Below are experts of layer 6 (counted from 0) of a mixture-of-experts language model. Rows are named router (the router's row for the expert), down (a neuron's output weights, with its number) and show model dimensions 0-95. Each number is 128 + 24 x the weight over its row's rms, rounded and kept within 0 to 255. Numbers have three digits each.
Before each expert's rows: a language model's description of what the expert responds to. This comes from a sample of Wikipedia text that the model never trained on.

# expert 19
What it handles: Table headers and cells. Pipe separators and column header words in wiki tables, especially election results, such as |, Votes, Candidate, %, Turnout.
router:162136156154142146114127147169105141094116131136150169115107135099162172101153100121154091168113127146153106156141138114128113126168147115104112108160169126137121118099178162134126086168128132090118136143115131064111146086119105094140169142144130101137142168114116096151134136142138117141
down0:123091150106120142143111119139107138117090161116125129084105090091112126109120130150097121129101131102123118165101144151118134107125151136129120100139106150112112118141149152084124119150165133119146171148094146100112122166129152132142126185081121190132110113142125134134136135192128155199
down1:105131148128138120146108144134134109121102087163072145161172132108121133085138149142142130110074163147120136125143131120124141101087143151090149144113115129124112090104077111132136129198120109154124144127142113121102141102121159151084114136131112145168091160132182112091129121148130100152
down2:130162105122140124115117123079177106149153101158138128132157129134128135121123115134113103108123140157115097134137140153141215130176147126134169155105186116116150124107098124144104131109146135120144134143128132131122135155107142138131155133144106190175109130094122190084155131142110137147
down3:090130151138121125151135146113142116098138076118095104118162094125120123106165133065097156130110121130112135146091111154106102137075128118076149115147109114135141136126158132117130089141122143169170129135124114125108143142138079131144114117135139124088125169137156131207091108138159132131
down4:096129136142128125127121147099110109128130120112124099117152155132158126137178139115146127135097118092106093114143191108114078146115110072110124091166121121170107158126131119157143129125143096143166109150140114143131125132169157082124157072060126101142148144138131110101115132114105113156
down5:106115129127118114149145123117122138112143130085152073148128165119103130160130127086112104098147133073131108141160144086107159143115130133183144119150136115084083114167130140105091119107128112123147109150135134081147114102113128128119143136109167177154077130141128166106121119146123142186
down6:118100148140110137123092152152158127115131093140119096121130128109141121153144120134131124157102164142064128187110171141126160117126098117084125166151184175110078148116115148134119144150140107156114127121134121130131149077147106114100111121118106157153068137110169132125131113126127158152
down7:125108130124105129168108119137120129115139132125106109120171115126156102085131186121128120156069128127121152134124141096161104111131089086114109110138090082120109124097142174145109183139178084124151158155106151139137138123123124094129094145131113149090126167172119120131093131123097128132
down8:144138135128173142106173155138146125088124085177147104159154137130140157126159115100169126162103119123074128126066120120154136127135102109128130117149135114129135113102100099135103145124136128118105156181160138136129168088085113154118155113150137134126153151120118096145102131103138169082
down9:133120164173107126130162129143146123118118155085116138106148163139142159120184145129123135164139085140156108109121122101148143153128147043139081145130176093152150130095138126115128137153155108135102122162147115176129097079111105104147116149142138126119110128125146110123145111114143119084
down10:143133167090135088133135160122072117133111110147109104123131133099137113079148130151087138151115124100108090139123125170160098131129128072091116090156151128135116101131129142141128129175175141087122123174128149093125151096118130126126144102111111122087122143138120095128154093139157132177
down11:125080126113105107140157151121103156102107083107109128148136165126118115142130141096114123114103139148131112135166149128116157196108117109158114093128127092191130161140079157124125173155121085112122121080106134123133139117151133130143144134138177118127117140134117156176127106133128106180
down12:106143159151110110191152121126116111133149111089137108120147116120147125082154122066114119151139140108116122116126129112155123167128128096103112084162126128135100119128154134138167142162144135121139112114160133117125142155129073111119137128104137127110148134117163113163117071076156169068
down13:124137191139138132128190127099091138108138092142101192104160152133159141108092150156106136124106130126099133136139139091110089116113110181125121145125160093094155149125104122107114099134096124109087122111105118140130152130136096181148092117141130132136099119125153125101096117133146096140
down14:133133102103112126160133150137107064125151097135150140077110114113101130118142126087102154137140125127100155099108123131126109122133118119123127132133161123164165144148138144191148110119112093118116112170102161116142134125171132118126166146134105101086090170054091119122147100145144134115
down15:122137146121095161141132116149133126144098100135123125159131130097102139097126110155115158140139109131118134143150097148165152123115154076090161141109105079138156157097089148105172126109143102130148152131128104146163186141123071131110126116110122137107146087136105067140142104107142110173

# expert 47
What it handles: Inside parentheses. Tokens inside parentheses just before the closing bracket: last digits of years, alternate names, taxon authors, such as (2005), (Linnaeus), Qurna.
router:131134120099091099139098144134173108112123138138152124143148111095142108119121117156109093110142128140111131114108142133152102103122121151169099165130096168085175155110121122088100120129142110122152138094157145147124093182123144087156107127121112145085141148167100088157152175110155158118
down5:147110144134131124117119129101177186124089125184160116080132132204147109153065112117159131113134132127123146141119128153106116187123123097122153116159138112103111137129100098139116147123103094138127127131126111122120137123143120132123133134152138091130097136135159173102138119141165156182
down6:085148083130152131189133150129122072129131127104091135151171145187097127137123127118142113126143119122126105125132102142119171138121116144156085120130130089127179121144166112150118152109125117152117089106081088131117114121091126105094106115144105149147141121079131158117110126113138091101
down7:166168096088124129133102100096147189158092125134160129143113108153134149134100094147140106108131138120127104146107124117119126147156145122150127131133095126175085099155091135166133144148099172127098122129120082138130101101128137116105124125161173131143087128137127081166150127150146135176
down8:112117119111166153126134130099132088092156134144080140125129127155101129104154143095095141114071146105111131109141193120169124160109062140157144143098165124141140119134165134091112127115129131141109144137111147142128112119110100152141128125156194131129141140140106174117144125135137094172
down9:122135158171200132130128138099104092127133151123093152109104100165131142138116115121147159118120111118119125139090152124088103136101108166134186155179076123086116104096163128106131135136118130131119158131156128119130119094094152103148115118106127105164141144119135084111154159137152111145
down10:078132128091156141095114098102126190123149145111167155185107169130157131141106147141133147125103116143166146156112135132191107135123119141116130146142109115162124149133099141151145134113121102162141119177150102121087179129115140115128106146130178150138127103113149146130085144138137155123
down11:179141085154130131101133103097105146165123119130116147123111127129127166091119090147140175106158156128092104181160132129126121149071175138137140087165119073164099124145156116131139102144132168138120140116123171135126128125114110143148097174108130111147155112138113099150132123143118126139
down12:126171147099156131146140095171165130124151149116114144149106115145108115082078111088128109130109093143140165126154136132176132121155138142124126106142118147165094126151110141130112093147124100127121121136121121060111104132117116166099096142154082121104128149111114149125081109105091163089
down13:118118204043111096107165109062116156104157119157139131109161170098149098114123124134130127129089137132132167135141127114144121125136149139094182124183097149145125112157124129118128110112125142112133135109108123102136139140098132116141122152155145106112132131149094121136109128152139142161
down14:181180068139163113169143092113134139147103151114148136117099067131130135142085110121125144131152106130145148147156081141133154112108139127126083154162119094157143165161147149098141134164109139169133141128142113144112151133085144127114112142129134102137173142109122142111095135127101136153
down15:158151085155113164139090135157182092128124135156100112119126131139107143172110122155112130135128149148153124130131144127094168102108107180148101122113161095113145114127177129109109115109121113135145147098113148134142084146137141125101178107135128173117117150126144181143134102146126119192
down16:114153127099108123125105122157128130113128138113115129103136134047129165107091165152154155112151134137140117095169105143150165118141117125171124092168117167112183103170174115111141161119156165122127138108131129126123096130132173148090109136114112176128115112115096123109124108126115154116
down17:154150115144129123132129150111159141118077125142147155103077126182148130145089122089135150138129155136140157150151168123094148105127148142124115175121105105144128108115099119134130113127134158151139130121084136082132147101111146139124148125118067123132072101146128173143134111177110165083
down18:108135142114139103154158131137148097086110144148133138140156134097126082107117112112102140104110164148119131080114144119062087136103114125153152111145108104113154106133139102115082093155096101122125107099101127111143110131163119164107163141153141081112138162154164139108159151130150094164
down19:111159131117189148090147130101131095139137152128146160177125109145121136140095122111094155145120118139166138110117149149123118155179095153134111147145136112110115114136136151093093103140073084145135117158147082111130154111132136104095145075172142124141132141126120182149124131084132123112
down20:141150116116158178099114136143128152141143126142147125150130120143142144134135138111137120146119167155155144125136090118126083139189128109115103099113127109104103134100079202163166105125081131135135113150117111139130149127118131134120149145161154181121144128124136164144079172083108155149

# expert 23
What it handles: Name endings. Final pieces of proper names and nouns before a comma, period or possessive, such as Man-son, Mad-onna, Zü-rich, milit-ia.
router:105120110122125114145122142085120107135085134133136154165155117145160108073148098161130123128130109113130116135138092112158142118128129122168089157094102121150168176093141122190132135145135096121145108139103119152122095138093102109103136139136148124158133099110142138169109155082122134062
down22:137105091150126126142129142113153086084106080101105139149162134136132131148102089124121132097108131097126140136137144110109149095161134150147096156135174095109128156128146111099089094091099088157128094102125131105136146121116095143126103161110124094132166198135118108104144136120157121158
down23:098166113094124116145147116156158115101162173117147132176088119107133119101113104096139148143151137193170134118146129156171089160151121145121145162144127142110107132131125126099090132121108120164139112155125166131146160173125094107096163140147132134097130133132099136132092138106100165115
down24:143118077094106155137107144109133135174112070124115137145137116125135154137111119150145158135117121122148140126139198106107160126140163138150129111140132110146142155126103113135108178133168166134119138116102098135130146110161122095106173127084113174153115131120139099102158135144090133189
down25:117109113163166109166128115086147135131142123138124140126146144154089169149168128122117096162085055118132116128113129150104129160143100130090123105161121113149160164104169095123083113122143162146117136125116114141109126124086155159125104134134119102121154118100110133166094169134118158095
down26:068175168130109098118133167122134146138142120104073135107146145065141139124128169128106074134113101118136107120113125170121120122138098135089155162125121130091119126146130145094121143122120111137133139167110132105133098187108150147118104148111130122069165136149126097092122124112123148134
down27:054107140132146164102098121077108171099180093117120109129137155111132153108130158160117097120070139147107170126088125126137147093134127129112112153127127139091138165162130099168140096135151132147088166138104105134125143125146123146137119118126108116150090147122104128108139131143125118087
down28:153139162123125160174081125122100144173100151154136141105143107150130109085099074100163166106143107170156128148133161137100070142140132142112131143111119131147132099128112131143098178139124148117135130144106105155117127117154120131108142139172103117107090092124140147149172117091151108130
down29:143093114128121068113118130144126134158115125135160130083092119138103145080155092150160163146117140132112132134153145150120160109108137149168111154153113091109127093122111140149098123159106141131174125120117123146106173140118094132076166144128132123150133080150089109121140168079155123126
down30:110071135147153126137126117099137159129101105132105132110114154140116126082159207119115138162147146140119106083127110136181112112084113111141130087103117121107135134071165110143111145083119129135146132105121154127133138119119104143120114132085143159142136120137126127113172163117109118189
down31:112095134140109142120098144121140105143119110155133116086147108167123133153170172162183149105149176139129139155111116132100117146105106159131128121144096087141078136124153127175113125105126167148135121071143151103113182123169108086163119140145114130143114110121146147119154160130132112143
down32:088099155135138063081120146085123107134119125103135127180145170115173149166118102148094118136116120122087131128121110126166117114106117138101138136098141118122159080165108131101130125099131142129117160151118114129106139178101129159129109114108111130145164173093102123108121102096144142159
down33:130137137139117105161078119137129094156124150154162091133109098181136110118105119142159120150160152149156142160129141133136139098139123109085107132124148117101128125145095125159101070106115169148107162109070163145149152090103116117136159191144140115127112108127141118131112118158134163148
down34:125150113154196130130129091127100121126152190105122137137072116159121148132088086111122124105140098134124123079105104141166124161090122066126124145171114103131165127135140137154137171129127138164153133148155142098127133130114109146110102137108111138093152100114104152130132092129099128125
down35:182123080137124124171119117109123074137092127160154113111146077185105152148135100109155156119158098078118142153125112084123146130157132125137136136139124101141146135103074118134129138117108155121158123138106065117154142093130135097147159126140146129153092135143128110148132140162134110133
down36:116134145159164134137173170112117145113142146123164136120125134179114120119139136105145145057119115101141137145130128181130141194135111119130154148164163154145107119183160130149113096121144167094149151115141145079128155143143151154137144132110115118086155146133114135113133110133139103169
down37:075141130122122062125120113121163142114161129085126130155121119118147123146113142121141076087150081138135152105125138121138081095163145137111161178118105134083112124123108127113100116121069103148116174145148148101138125136110132143128116122176132087091153118159128133144127164122131126149

# expert 35
What it handles: French and Romance text. French, Spanish and other foreign-language words and accented pieces, especially de, du, la, del inside names and titles.
router:135105108115145120132135127153131100107178160140091143120125137136126130111090167137085162096104120092161115134161147108137112137176077117104115133101172156127139113150110161078156138108136107136146147102155153150174142148128126121158113093123087146142155146093123141093144107152171149122
down22:155139098150130118113112114124136168179131104150103139173134109136119165157157146149130066120139115112088093164128135122136116120125138124072136099120113091146091156097170130154127139136109122126138124097129117149161159136096105150145143114155136177135092152144108145097143136094186122123
down23:141120090158099103126149144170143134114126128122142139135119163159137117093128137082169127123180106136097182142148136134142144140109118141134111145097138116135164148130119078134096114160142149145109096085117123123142101115105132112132080145129152082135102133106116131118077135114168125053
down24:143126110100120139139125170156125155145146098145145124119141136118127135104128164108125138093181094094092100138132114160175146098151123141138114125171131117182158121151144090120149110172108108127140106092100093150139086090131102119147100117092133151148100138105149149140133103148138175085
down25:126178142161128158141120126157151180112131119135117139114145133140115108149127167096097110147093124109148102127122113125113101144127086122169114118172144096102139136179135111100121099117131145145120119180134122181105106144143106127177121154114177110128102126149134141143105125134159132202
down26:111160136132113167123120130130116166101119099151151102122159083158130125136121125112114147055100153087141128153137138122090099135174153088133146125100127140121148129085079139134160159104116149144155106146158150120122182128156116123141154154134112137101148077137087138158122132151131122097
down27:141132065106112126124094122168097098149099166110113117151141120158107128162081107113168157189172122139113093108116157166138103183121138168171129127113157161138133131141120122149103136092108141133119109095129137121146122133103101110119133128165130103147136124094130167114140135116159112131
down28:107089176112112157110103148111130200112153101139129147113164172112119108137162198145119097096081138169091167141116126117113114125128130125093137110133114133115118085119138139149109164153123115139120145117124109116115129101102143154100105116133095139150122092153128130146114121133146156075
down29:117104124105104129134184179130102095118146090182091098095102152115093109135093171169152118147099100118140109144175156119140138149118112141111140121113166130129121129108123116130140116078130105145130110130115107114097160122164123141103105114132125152125150179147179118089137143101130124105
down30:140150112113133156155125114172140109096150119140141102144114145139117128075145137072143128152154115104082103153165133132153147135136099134142121132149131091154148131131103099116122141134109114149111129097127105132177124113098096115126093121106125068151127142094122155132136122152143130029
down31:113103107135118120151093141135099088114110158147126142148171124113168137153135167144101091139143147137109092129071159119117107142131139122106117104125107145117128161110137120153180168128120098153140140099116078146120106157142149120119150130119136165170141087115132175094190139093115118141
down32:116090153169130136130114148113141115123149109125130153085154135131147135143143139182123105115106154116096146137109143097095139168107151131147101095123106151121136162148166101107108116101151110120125172130114111099151124118137148164087109133161124161142116100120119140055092129099141101192
down33:140086133163100126161131165086168071107112163166133112101113084090141104142114115092091083140169142116139124122125116122131121106130090094072079111131117162120112117153146128143125124109152105135146113108111097093147138144123122150127144174136101160142163116134134103133127121128130147160
down34:132054084152141156149133081149127135107104122179130101177126136159100102121134172126140137144147131123112103107103125109194134116127129138131102115124143107151134154138136150150095103112102078172147124134100158103087114113120147137143107125128120133166125183104133142116121141131097123112
down35:111097130100125104100117154086131109151134132099122155142090104094132127157128124178099114131084140145148107123097136110125131122097132110085162144103120153106089124110116173135124128107145157105122105134151131095107147149148161149119139111141119204119128108157142105120137153113115136209
down36:134135142097113112115122127117131095138142137146136111148128120099092135102098131085136124148117123110146148146173152150127104125080088146185160160114104102115124120130133138103159130173154161135109108123110166148150103135132115116146099146150138092148141147115136182205132167143141091090
down37:152055112148146149089147134102130116149162148137115139095144137131171123107125164123117128127133096117127129115142121124155071119115115118194131127125102102131139112161109136152112154124084123126130119085133172138133104139155099104159121096151157127158089087151113156148123142123139075156

# expert 15
What it handles: Heading and term endings. Word endings and nouns inside section headings and formal titles, such as -ways, -acy, History, Background, Amendment, Legislature.
router:121147143118106137139144117098108134124147127115114158182148123128180131103148144142109092136127127092121115121129132095150118065206120137123105148127100151138151165129115137123141156177150079116117118170094114159080104121140144104115124118158159149150103149129152114144127139090117122084
down0:146174133134125125135092097156126131124080158122097093105104102152142108138112134084098187137152129164144127137128168155156151137141138133155163101123153106134126155129138112124161131141107132147153116156147140124129091186129136111132059110157148137097097122120166160102147125147142152095
down1:133139093126175110160151166173144073102105142143142117118140109149126119118134136135119138134108074142156156105137158172162141142129108164153109163059134154128111108145150155119140119107120098108089159130124124134102131125145158097113111130147149126096152131129155184125126146088133088135
down2:106120124122141120110136102076076160164171138121125161178137105133110136105107122159144150120116113130156140127115088132176122145117156139144157121162058080149138134138145135139122148156114138144160090157157113116142153132149117098139114132170154117159188124130125134160138140131152157142
down3:152120098106110114123161121115097146129177159148142170166109100093126105096108088113095134065156116151127097128131093144168146159105140114115141133149135112087137147173181133146148119149087131146137127143151142098155162157120095153098121143139142124106155105114142127161120149117112157133
down4:130159132114090116149090069178145090120113138159096140115107089142142101160105103099116142118151113160144097124130183147104126123132107144086131124154077136094121113146136116129111166116105120119135141099098140108146155145119148116087139120170147141082138119130126130119083103108172110126
down5:100088160129156139118180152081113119124163134117106156150153161088117150103122178112096071133098110137124149136137125114102114144085127148107149120104100100140160115134161121126148104127108167106109174124145154112119144151120120186106102095106124103127144101132118107126112136148141140171
down6:162146156156147137141118125186129143148147182133101126086113112126137180134063115111115134143125084146091123110119112166100102086101118117074125120110147113113135119125163108147111159104143157167096124120169139127130131159165134135121131143151123113098085124157101143132110121145147132157
down7:153092090177086146119077154132131130156106101108108116095119121140133195164123068148085133159108145113084116125116107129101152124117143098136103147157148125123159145112137087146183154135109127125142151111134142147138118110108082139110107125093144136139128144095125154120111097134114124144
down8:107100159096117153121129162093125146150144154116111162137173165108154141141167174154128110085147136121106100119109112113146120131091109133130151099136156121116143100137176101150146165147155098120092116095122144109103084116104146115114132076121116179123097131106108117145104145130141132178
down9:108160200120108099074103121127139174123116146145120147117126145102172065114161149166119101144142166148154129108121163130122092114164163119138124109102125165134110117095110145131118108145125133078169128128129114114161143146108127102161127122140119154108109152116150121116160141152094152119
down10:156110101143110115141086100132106145088135120136098118145111100162147118104131065138097128130145134119165091159134108126167139144130135114140134107144171169120136108161144091170119148082118140124130107138101130091110091122120115119104085174155179164137099122115130140156154106130152105098
down11:130166152119149114137148106169180126112146169115129123124090128142099106183142145096098131170106118130126144134127130105147123130080113152135135125106190121070163147179124156133118156141142125101112134133150106103122139178111121131103113133110130140099129105145099145091118136136134128065
down12:129104125121111126083164165101142169106124099123098095126153159105143125109088132100160143116119114134074146083142108156123170142140112117126132138145141097125107126162152151138066112124072124152093145119135129114107142127144125148141157129098117108109164143132137126111139101084142146192
down13:141117120124093139150169127124109123153133132107135124154126150108102130100150097123144203093141101115120142156152117141111154151109100078186110145141119122118132136135119108091093090078149134149105164140135115098135145131134076173140138135089135166165140104148127093148098124120096122130
down14:149124139148134172122150127104114133133132102138129075095092163126117150157091116113128177112090125132108157149095093133156132117105106105147139131126138145104132132115173099134146070113167137158144135142113142187164109175142149163153121105108150100127125128128118111129151155185098119132
down15:120118143089109114092123102100098148107087104134131095119146172098129142099196202127105158132146125108118115128151135138144109122151086111120106142118132139140086134142176125121147124130165134099147128126075154144134100146092129115128108132105124118167147129148109105105139123129093108075

# expert 44
What it handles: Sentence subjects and connectives. Sentence-opening pronouns and adverbs (However, There, This, It, Meanwhile), plus nouns or year digits ending an opening phrase, e.g. The next season.
router:140131173108104100117110110143128151146123094116111071153121128136111127116125133121114147149165142120110146134112114134152176124155148123091130115120150121084077141152154115149131120115150161115066123127123131108118086132114190119118123088121083156125154157155082127106139154107071108148
down1:106141125085161108164124175113133119102145081163133134115119146109114146119087097146093131142150131154127147081136133150154147138132114165144121118150116115185126154130148161128125110147139121096148139071101126094121103084109124136143164101166148118135127162108137172097133142102140112075
down2:120127135085135084169114115136084158072085150145146128169119113117183103152125116116131108112161134140136139110129164073115153114145146123089147116147139125123100085101094153125126116129128146131159102132131147103143122119133163120171127157107117099097138153162133118102096108125092136176
down3:158154150152105133133111124132098153148108180148136109115157103125151092114100139121136123093166113136102101080114084145112077124163107124100156130155124114108144131161102142090107133145136113154094142105127115133135134146150116116145109134179120121099162135125125099175118124213130144134
down4:121147151087098136157107154142106122142146167142117084155096118095133133109143128132107143134155112126132141120157096100164118153126109154170150111133161116152119130117093147087122091140117084146135110137157125131156120125154172094159142148107138137159113193163148132168115192132113144135
down5:107134131138131170060108122141126102189127121134163147119119131142115149096097088147127156143114103141129153140122112165173145124120074192103136150105116118116150112098131106157124110090104150138093115124156129105092106164155135093138121127159118161117161113133133146145125118127160131089
down6:134129119129126115131137113117154099104096124164142161166129150159105126123160106114103135110138108153164140119148147111121144155092074130192136127133146162105163106166090133111107087143189138148115124144121157107116121102108166136167165129120160083116109158113147121144105159104149118107
down7:134142130110134110134055108137137131159141168154129123158130114154167111142088077123160139139148180144176105172128139157138127116131133137129158138114103136086096156109132135121114144128142171144122103151105117149134093114149115113143157190105129072100133142116090158138124107126119121142
down8:163141113112117106136135179144159063136129109078138108130084112182137109184106110131114133106117136121128150118136148139118127134111107123171126117138103099141095102125171110150109111130120131167100135146110137121104131111140100088105132127120127170062156133109129140091124159149103171142
down9:202128110149164097087142152091148144096108143100096115102118133161158135110135135089144169111160103090101115132117114144113129119162126138133087156090139142106126131178164102123070124133127133126142102107134120153148127098133102143114167118137102109107105110132085100138109123107108142125
down10:081129138130133089139116138127154107144146120142153121123099135135111139146131125164148059142107104086110113150135147128100120155130114128155141098129138159119174136143114143071110058144152111136135112117133116092143115124077143149112152152164153105116088115124125097121109130095134147195
down11:112131108120128135165117129127160143145108128187086143146134102122095100130095145109117134115176190166143108125096152132117116118152150129127116088138135125158109112175161135122113143084119136111116162106161156116156154098089112148130159127156092116120088110153091144120130131082155100117
down12:122141098145128118115163089121133151103076144125127159141154143161123104168117119066131186124155105123110129124117116131149117146112121132154126150109097114170141129144123122119094159115084110132144131079143113126115150119118089114075139136151154146095117058152131111150144102115146104089
down13:090085158119105173068145145114135140134148118121121135116150162098111132093144117106161102126109134109141111131109117130122124119102123137125108169127151155142157167158167103154134143139151103130143120158150143124112115143151074128162089136100126119124138109110160127137167095070132074081
down14:123174106117118108139151125166156115165133081103137118077123103134126144125096139112112123093113139148120149127095130129105109150135130131126109165105126183090172129164141148083131138135121141150108154131102125140108121115135160112117115133125124132123119124141125123111129124140163102246
down15:116137093131123166090102116116154154125146162155119113135122138133154173055101149106142168128147133108155087128179140145128145103130132155146151116163128104137154133170102095113161107130108126148137124131150127157151172190115116097132140122099129110137094118120129156092122121101143136084
down16:101106182134166079105131125110088100108137164134138167142101131110138106127176194190145151120110161121131135142100157129153133112132117107109132108125091104118140114101083136134131137167131143076129138108125100143099137108137149105132154115120104136123127158110137129182162154135134112141

# expert 57
What it handles: Codes and identifiers. Capital letters and symbols in IDs, grid references, LaTeX subscripts and abbreviations, like _{, MGI, DTXSID, OS grid reference:.
router:123157109112123151168126104144154139090129150132100165168164119100138125171090079126102127160102087104080110123138106119132117098121106095121137163127133136124119117123114134107119153165131119186081155129091127140131103175130097155104142093114111090149119138135174133140094134134138141106
down0:174077098134109141107107138116122135103128156146095107196120174178134139119113100129111105106171131130154095144078144127114113134127126149127111106153133114155108115160113110133141093141127066170100151156123128168097129127141144148113127161172149126137160142100133129128125158120143125157
down1:102106172110064110125129112157133143151183130100122128138140096110127141148099107098143120111148138126147123115127120102120129151148138102172133114157121143166130105162107090149150152140116142144121133147149160106121169099127117108106077125103147093127153044104100165145115126137159131131
down2:129086144143107143113157156135115161144125122158108102120154176096078154129123193126131116137126117131099121149132093130151126110103083186108126176083128117108134140114136115131125154134137122122124124095165139148097111132129157140110089109152131144100133100103160091107146121137131119057
down3:094176141082142110112122106127139164131133168130116126140154147130137118165121151139133118133093120131139089160109118133128114148164162153111130102158093139130088153156086129151177096150091141101121142168151129105132107151132098124148102119164115121145109137111142139159046166121121150117
down4:111146156142104161159112173118160098105134151106147138106124149104114124126142116135143082124101124115116140124122118121136204182093166089135167077142145146137148120115124140114139163134169169144179102144139116120100140140115141128090096149127116119133139131173104102129123151106102144095
down5:158092132172100105152083146153128113103155123133175094130096106146084100137151118094179109135115129120129068101118146115130112144116143125151082130119154138143146119173137147205134128125144144132124115119156107147111131154129099139118142150099097149136134106116131131154139142171148095159
down6:136162093131114165110085156078138161118133095136142111117135117127101153151117082118100153140139135138128145130123093128153160109115143116142126088069120131114119084142140112129102127172121110088116126103154151107163103104121139114168142129135120110159111162073139165124113124168163117082
down7:118172132150160114142144132076099132145120151153150150161064106154134113109101102149122116099128105127116158148104107088111114135131142102107156149138120100114101127146130098080139127146124129155097124157168112105091160139141110103183183135131125096125135171160134104145139158144111104128
down8:130081110087136118100129160122112156143099143166137140138140102137137127139112096150163158142115126152171148119171142152104120132170136137138156109126165124154159113195133138171121092089110123118126115114120102107141167125104136138146161153112134148119105081141159124140159116092108142186
down9:149082104177115095139130151117080096107142127118134124119106162147125136145096122116123124130094143138111153131144092140131152153156087128169148129144141117150100129111158142100166122145119104101125095141111086162129090103133072140130120139108132182182159132081123119148104116114136090153
down10:135142102209165141150105132130143093094081082102110141077078103141110125151136134130146143123137111142134140138131069132132111114121136151158126155114145154129145131099163132102094120058135136137113151110115142158148139145125154148112145135112143103118111125172117126116149113159120085114
down11:152124127136081105145112151151145173103145129124085140121125146092101134130114157079117111065102130119063131093134184134146114154111104141127119171080116098108154141138110139112108155145130076165115122090130124133125163151154112104133140128154151118129101101156140129158117131125146121125
down12:140101176054120120073132135081132149129128136149130121139193183110150107098154125123120181122141102119149135138135157151140124154134097112137116115132129131121111100162157158126137110150140136119102140100071128139167129137118095111160128104126178131151120123149143136162144144144145153134
down13:110178177113123121106171117117134094121194149096096110108130127087097105142141131103087101174153114145135143138106149166149096113122097164137151124142094135082128131162119166106117143123161129128108126162124135115123142117120115135154091122117108145121088122096123124144100148140095157090
down14:101161123098106064125109132110128104144132105131104134089111109111134138137178115120152105156140112149169131124128130110167113125062151126105147141115090109120138077117153149142127166122154110139162125129131164100139141133083166158091096130155114105110153140126123108112122123112143107191
down15:089097089196107151152097143115113102121134117142108145103116137123115136185134146101094088191116110112107133127112074088113144119117116117155148147142157109144151115098118133126145140147123146146111109141102122135119095136138118164098115116113103110133114098165141079077164129138112107122

# expert 20
What it handles: Opening quotes, word starts. Opening quotation marks before quoted speech or phrases, and first pieces of split words after articles, such as un, dis, res, cons.
router:096104132185141180092079161097089107105154145148141109092110172133103094114125151146126137086106131126095155124114121140114138181159108132092102118154143112111093129113100165114134121153143140141160116118143122092140125089130124138121117113139124137136100153138165146089137141156096093119
down0:124181113109115112114152101106111121118114114150132106046144090121143183147120154112152118139139148144139138136094109095141071121161159143104120102131114136155130148142154118145099096143139118110141149134106115172135171178127103159143122088153134098119128082137106144099145118111129102136
down1:117151135103123113103102146131108125109098139110126157128142152113152129167119116105103130121157103105116147110137141149128092133065127189165091154178104162132130100134105126173127149135148120095158159139126133118137122099120125162186098116152148126159108110137073117125103122134112098176
down2:140142107089119133113158122119127143178132130133120151156124154119154170126134120144141132176144122097158147118145116126143115107099153145108136134158133104107133121157141149153107130144135110123145150138137132107136155136128134125150121149122114148122087127092109132119130130127165153255
down3:127168126129105161141150150143091141136130144128106102133138161103118113139135134106131102099152098156158151057099134092109136155132197146165127092136128143125152142137119114118108129092148129122116083106137084094114122098163148103111103128140167116170133093126163135091092143125149139127
down4:151116063199132113159139116159139144151107121121163192127129112175146148169101093121138140171145119126121128139150144126117153125134098130143113135138134105147122146134120101131130109156084136120132129108129088101154141125144093140175163166156109127134129171082125174126146135110124140130
down5:139112164122100130119106122123145141091129143125112131175105153128088145160132063119166143164146121169171138168119152172119123143148097113161158129144142129144166139123096147120124119188135123126107139166147136171121136119106131142154085142177135138114161130136149144117106145099168122156
down6:130133148079126099139157109146120153116136114116114149146145151089129159093132151128170100119141121139144115147130155140112134129127169145137113131103111143098134139113150094143152126112160130115125110117151147145157112127096133139116119144143118120121141107100145123125121151139139120255
down7:169121133162120191102121116149117110111117155144150117149115131125148137162140126117152119085175101163110118142148122102100158095148073126146124115134094124103121082143115116114126102162157109148122136129133124105167119157100076112104133104108131166090120166123166158124145130153086141097
down8:139134135110127142121101092081110149147124145150148169142112088105144143083141138085134156151131141093131213107125112156117138087135145155131120101101115137136149135158156137137132106107131101136132144158079154104103111159098121105106085119136111108113160066155138133128101129125116129152
down9:157099120205145157085152094127092158143141158106165121133121128149136076169119101142093095109109122134156148152181119153142137127086119125149145124168111151113096161126135129123130137090153130097103133130109115106114124138143156127135133130162112098161113135127115140102124130130125139060
down10:122123102113153114158184185161131118142133138146129135112124159134108114067150129118132119114141154144138138158115126141107165129141137095082142171105130145130120135123111115119119126135130172111111129128116102106141132119098168115169090136071117180139128144103137127150144121113166206103
down11:165130107087131093080119126130161119130106139103131137140126128112144121091111095111149121096110126150181140163110138148149097087099125134147108155080114142150093141155102122130145111167103075125118172168160134154115151130133128111144115119136117163131118131153149071100152102098142129169
down12:137103133124155142122116124119142105101151167134120106145108139132157091166133136148111102126106123112109090142113139118120107148110115093145119076135155142057151134156132101130107129106183124171076134157123128112120087117149123123136121126123121069089106113102146190147132132109176115110
down13:116123161136119110125122126118115139150117153085092104125159143089118155114160147161113091152124130184095130138086119131177132132156117188073144115111109102080106095098166146132110138145144159165105112117115111131134159150130119105112085168130144153140111152135108136127126145133162155138
down14:113174118127097145121111122112158135167134127093122147085113153098140162165130105159156115140099151120092119114137121127111138120121164125163137125161088098121120149128156175120111141083131144056159105140087145143113133123101161158111069115117151130119109124116123160152159150121131132164
down15:136176082145116097089150087167185126133104184117160150146103055113134150133118108106102119139130176115150099124105133129149137137083163110140119153103128125095130131135104108124155135093133151135140140113141120127129154103125109118094122163146126141109102117144086151093116137134111105149